{"n_experts": 40, "d_shared_expert": 0, "activation": "squared_leaky_relu", "moe_layers": [1, 2, 3, 4, 5, 6, 7, 8, 9, 10, 11, 12], "normalize_top_k": true, "routed_scale": 1.5, "lr_router": 0.00123, "vocab_size": 6997, "optimizer": "adamw", "train_tokens": 294500000, "dataset": "wikipedia_en"}
Below are experts of layer 10 (counted from 0) of a mixture-of-experts language model. Rows are named down (a neuron's output weights, with its number) and show model dimensions 64-95. Each number is 128 + 24 x the weight over its row's rms, rounded and kept within 0 to 255.
Before each expert's rows: a language model's description of what the expert responds to. This comes from a sample of Wikipedia text that the model never trained on.

# expert 34
What it handles: Reporting and speech verbs. Verbs of saying, knowing and wanting after a subject or auxiliary, such as announced, said, stated, described, known, did, often before "that".
down0 [ 67 159 116  91 142 146 144 150  96 103 149 124 121 129 145 156  96 162  98 113 122 155 118 149 131 113 145 168 144 158 157 149]

# expert 32
What it handles: Plural nouns and res-. Plural noun endings and plural nouns like members, players, students, areas, and the word-initial res of research, rescue, reserve.
down0 [131 104 123 103 123 118 131 152 108 111 129 158 156 148 135 164 129 139 147 130 133 141 109 147  97 158 115 126 116  93 143 190]

# expert 10
What it handles: Institution and award nouns. Capitalized head nouns of organisation, award or law names, such as Award, Council, Committee, Museum, Act, Order, often after National or World.
down0 [158 124 122 158 105 152 136 166 125 102 164 161 146 150 134  98 134 121 144 119 129 120 128 150  81 147 127 144 125 151  50  90]

# expert 15
What it handles: Prepositions starting phrases. Prepositions and clause openers heading a phrase in running prose, such as on, at, of, near, along, when, during.
down0 [122 135 108 106 136 107 116 144 185 141 129 111 162 132 115 104 152 130 138 150 132 144 105 129 144 136 101 114 141 135 142 143]

# expert 7
What it handles: Line breaks, heading markers. Line breaks and == or === section-heading markers after a paragraph ends, plus line breaks between list items and table rows.
down0 [118 161 126 114 136 130 126 109 195 132 125 110 131 122 164 161 151 127 139 138 131  74  93 157 132 135 146 137 124 107 100 123]

# expert 5
What it handles: Infobox labels, function words. Words in infobox field labels and section headings (Country:, Family:, Date of death, Arts and entertainment), plus of, the, National in institution names.
down50 [147  90 151 142 119 123  89 139 116 135 139 124 115 106 157 135 102 112 158 150 150 160 106 133 163 140 117 100 162 142 120 137]

# expert 9
What it handles: Clause connectives, comparatives. Connectives and comparison words inside running prose, such as because, although, however, not, more than, rather, and that after verbs.
down0 [130 134 158 106 135 125 133 159 128 123 132 126 120 106  96 129 110  92 135  69 106 134 134 114  63 127 138 110 151 161 138 116]

# expert 23
What it handles: Track and release fields. List dashes, pipes and numbers starting album track listings and release infobox fields, such as Released:, Label:, Length, Episode:.
down0 [ 94 137 114 123  87 156 115 134 143 165 125 148  87 111 111 152 153  94 173  80 137 146 120 134 129 151 115 106 103  96 117 182]

# expert 38
What it handles: Past-tense action verbs. Past-tense and participle verbs after was or he, usually followed by a preposition, such as based in, held, played, served, moved, came.
down0 [148 143 132 106 122 128 129 136 112 137 121 167 115 144  98 120 136 147 122 105 129 130 109 124 167 133 139 129 145 127 153 104]

# expert 31
What it handles: Prepositions after verbs. Prepositions right after verbs or nouns in prose, such as of, for, by, with, per, between, plus degree and currency signs in coordinates and prices.
down0 [126 113 113 132 110 105 135 126 109 142 157 119 121 129 147 129 133 119 139 132 122 133 114 159 126 142 124 129  98 132 128 109]

# expert 20
What it handles: List markers and separators. Dashes, numbers, pipes and ampersands opening a person's name in list items or table cells, plus by:, Dr. and country codes like GBR.
down0 [107  99 130 147  88 157  72  79 141  89 165 157 161 124 162 157 141 123 142 128 132 144  90 145 154 107 126 132 130 137 133  68]

# expert 16
What it handles: Section and column headings. Ends of section headings between == marks and table header words, such as Attendances, Timeline, Goalscorers, Votes, Turnout, Label.
down0 [ 69  83  91 144 119 137 123 122 117  83 125 115 117 153 131 114 125  80 105 131 133  88 123 164  72 121 135 103 143 152 140 140]

# expert 17
What it handles: Time spans, career lists. Time units (years, days, months, seasons) and list dashes or pipes opening rows in sports career and season tables.
down0 [137 141 115  69 133 108 102 142  99 126  61 145 103 182 138  79 115  92 127 151 120 143 125 147 119 110 105 141 155 147 163 164]

# expert 26
What it handles: Noun and adjective endings. Suffixes and words for abstract quantities and qualities in technical prose, such as -ing in cooling, -ty in poverty, -al in equal, rate, energy.
down0 [ 73 130 123 163 121 137 139 113 157 177 141 103  88 184 100 130 125 108 134  97  98 160 132 129 181 126 137 122 129  99 173 107]

# expert 6
What it handles: Paragraph line breaks. Line breaks ending a paragraph, usually right before a heading, "In ..." sentence or table row; also scattered word pieces like Margar, erc, named.
down0 [ 73 124 137 114  93 117 119  77  92 141 129 150 101 129 127 133 159 106 106 139 107 114  66 127 163  81  87 138 150 185 124 109]

# expert 29
What it handles: Romance-language words. Word pieces inside Spanish, Portuguese, Italian and French names and titles, such as José, -ión, -ía, de la.
down0 [115 131 144 141 139 122 132 113 128 122 163 153 135 149 119 122 163  83 121 113 169  83 137 136 123 150 152 113 171 134 124 136]

# expert 14
What it handles: Table code initials. Single capital letters and short word starts inside sports tables, such as J in JAM, R in BLR, position codes, row-ending line breaks, and dr, def, br.
down0 [173 136 130 123 126 120 125 106 149 110 134  59 160 129 137 125 148 116 133 131 130 147 111 156 109  97 119 153 155 150 137 110]